config.toml
num_hidden_layers = 10
hidden_size = 768
n_experts = 8
experts_per_token = 2
d_expert = 944
d_shared_expert = 0
hidden_act = "swiglu"
moe_layers = [0, 1, 2, 3, 4, 5, 6, 7, 8, 9]
router_score = "sigmoid"
normalize_top_k = true
routed_scale = 1.41
balance_loss = 0.000657
balance_bias = true
router_cosine_scale = 10.0
init_std_router = 0.00717
lr_router = 0.000653
vocab_size = 8192
norm = "rmsnorm"
norm_eps = 1e-06
tie_word_embeddings = false
optimizer = "soap_variant"
learning_rate = 0.00126
beta1 = 0.95
beta2 = 0.99
max_grad_norm = 2.0
batch_tokens = 32768
max_seq_len = 1024
train_tokens = 370100000
max_steps = 11295
dataset = "wikipedia_en"
Below are experts of layer 2 (counted from 0) of a mixture-of-experts language model. Rows are named router (the router's row for the expert) and show model dimensions 144-191. Each number is 128 + 32 x the weight over its row's rms, rounded and kept within 0 to 255.
Before each expert's rows: "mostly gets" lists some tokens that are sent to it at least half of the time. This comes from a sample of Wikipedia text that the model never trained on.

# expert 6
mostly gets: " John", "ina", "ley", "za", "á", "ia"
router [114 122 115 183 128 155 126 115 124 106 158  90  93 194 154 215 105  99 143 112 186   0  96 107 113  93 164  73 128 138 144 106 126 170 132 144 128 154 140  76 122 103 185  90 152 149 149  95]

# expert 7
mostly gets: "1", "2", "3", "4", "9", "8"
router [116 189 129 152 151 135  44 126 122 154 109 186 131 117 118  47 110 137 161 143 116  17 141 110 126 142 179 112 139 144 129 153 168 112 118 152 121  89 164 106 115 147 134 102 124 154 173 106]

# expert 5
mostly gets: " the", " a", " The", " an", "The", " his"
router [131 133 122 169  94 138  98  94  98 103  62 250 130 179 154  87 151 111 108 148 196  63  98 108  91  92 156 149  92 119 146 121  79 159 116  97 117 129 109  87 120 141 105  93  99 182 117 138]

# expert 0
mostly gets: " ", "-", " (", " \"", "–", "/"
router [136 184 181 141 162 144 116 152 129 120 129  97  93 125 153 123 102 105 137  89 168  56 172 122 115  97 123 167 135 110 157  57  57 177 116  96 110 161 127 143 170 172  88 143  72 172 150 132]

# expert 3
mostly gets: "ers", " University", " School", " States", " film", " people"
router [175 143 132 158 138 157  72 135  94  98 142 132 117 133 146 104 128 118 118 131 192  95 142 130  83 129 145  83  88 108 117 143  82 174 122 138 113 150 120 131 158 125 148  89 159 121 131 119]

# expert 2
mostly gets: " in", " to", " and", " of", " on", " for"
router [182 179 102 127 147 144 146 129  90 128  32 101  17 184 153  96 108 119 127 104  99  68 133  98 106 113 167 129 121 136  73 119 148  52 100 115 121 123 135 119 133 163 164 146 131 108 111 142]

# expert 4
mostly gets: " |", ".", ")", ",", "\n", ";"
router [102 120 179 135  97 134 119 141  92  60 119 144 183  97 148 128 115 131 182 216 138  74  90  86 107 103 170 144 100 114 157 148 156 125 109 120 116 129  96 109 162 114 154 118 162 181  83 114]

# expert 1
mostly gets: " A", " S", "N", " W", " E", "D"
router [ 72 170 157 111 118 161 114 113 111 104  97 137 130 116 173 112 120 134 114 105 201  59 156  83 119  82 171  70 126 110 114  98 107 205 124 117 101 112 129  94 131  98  16 121 133 104  95 130]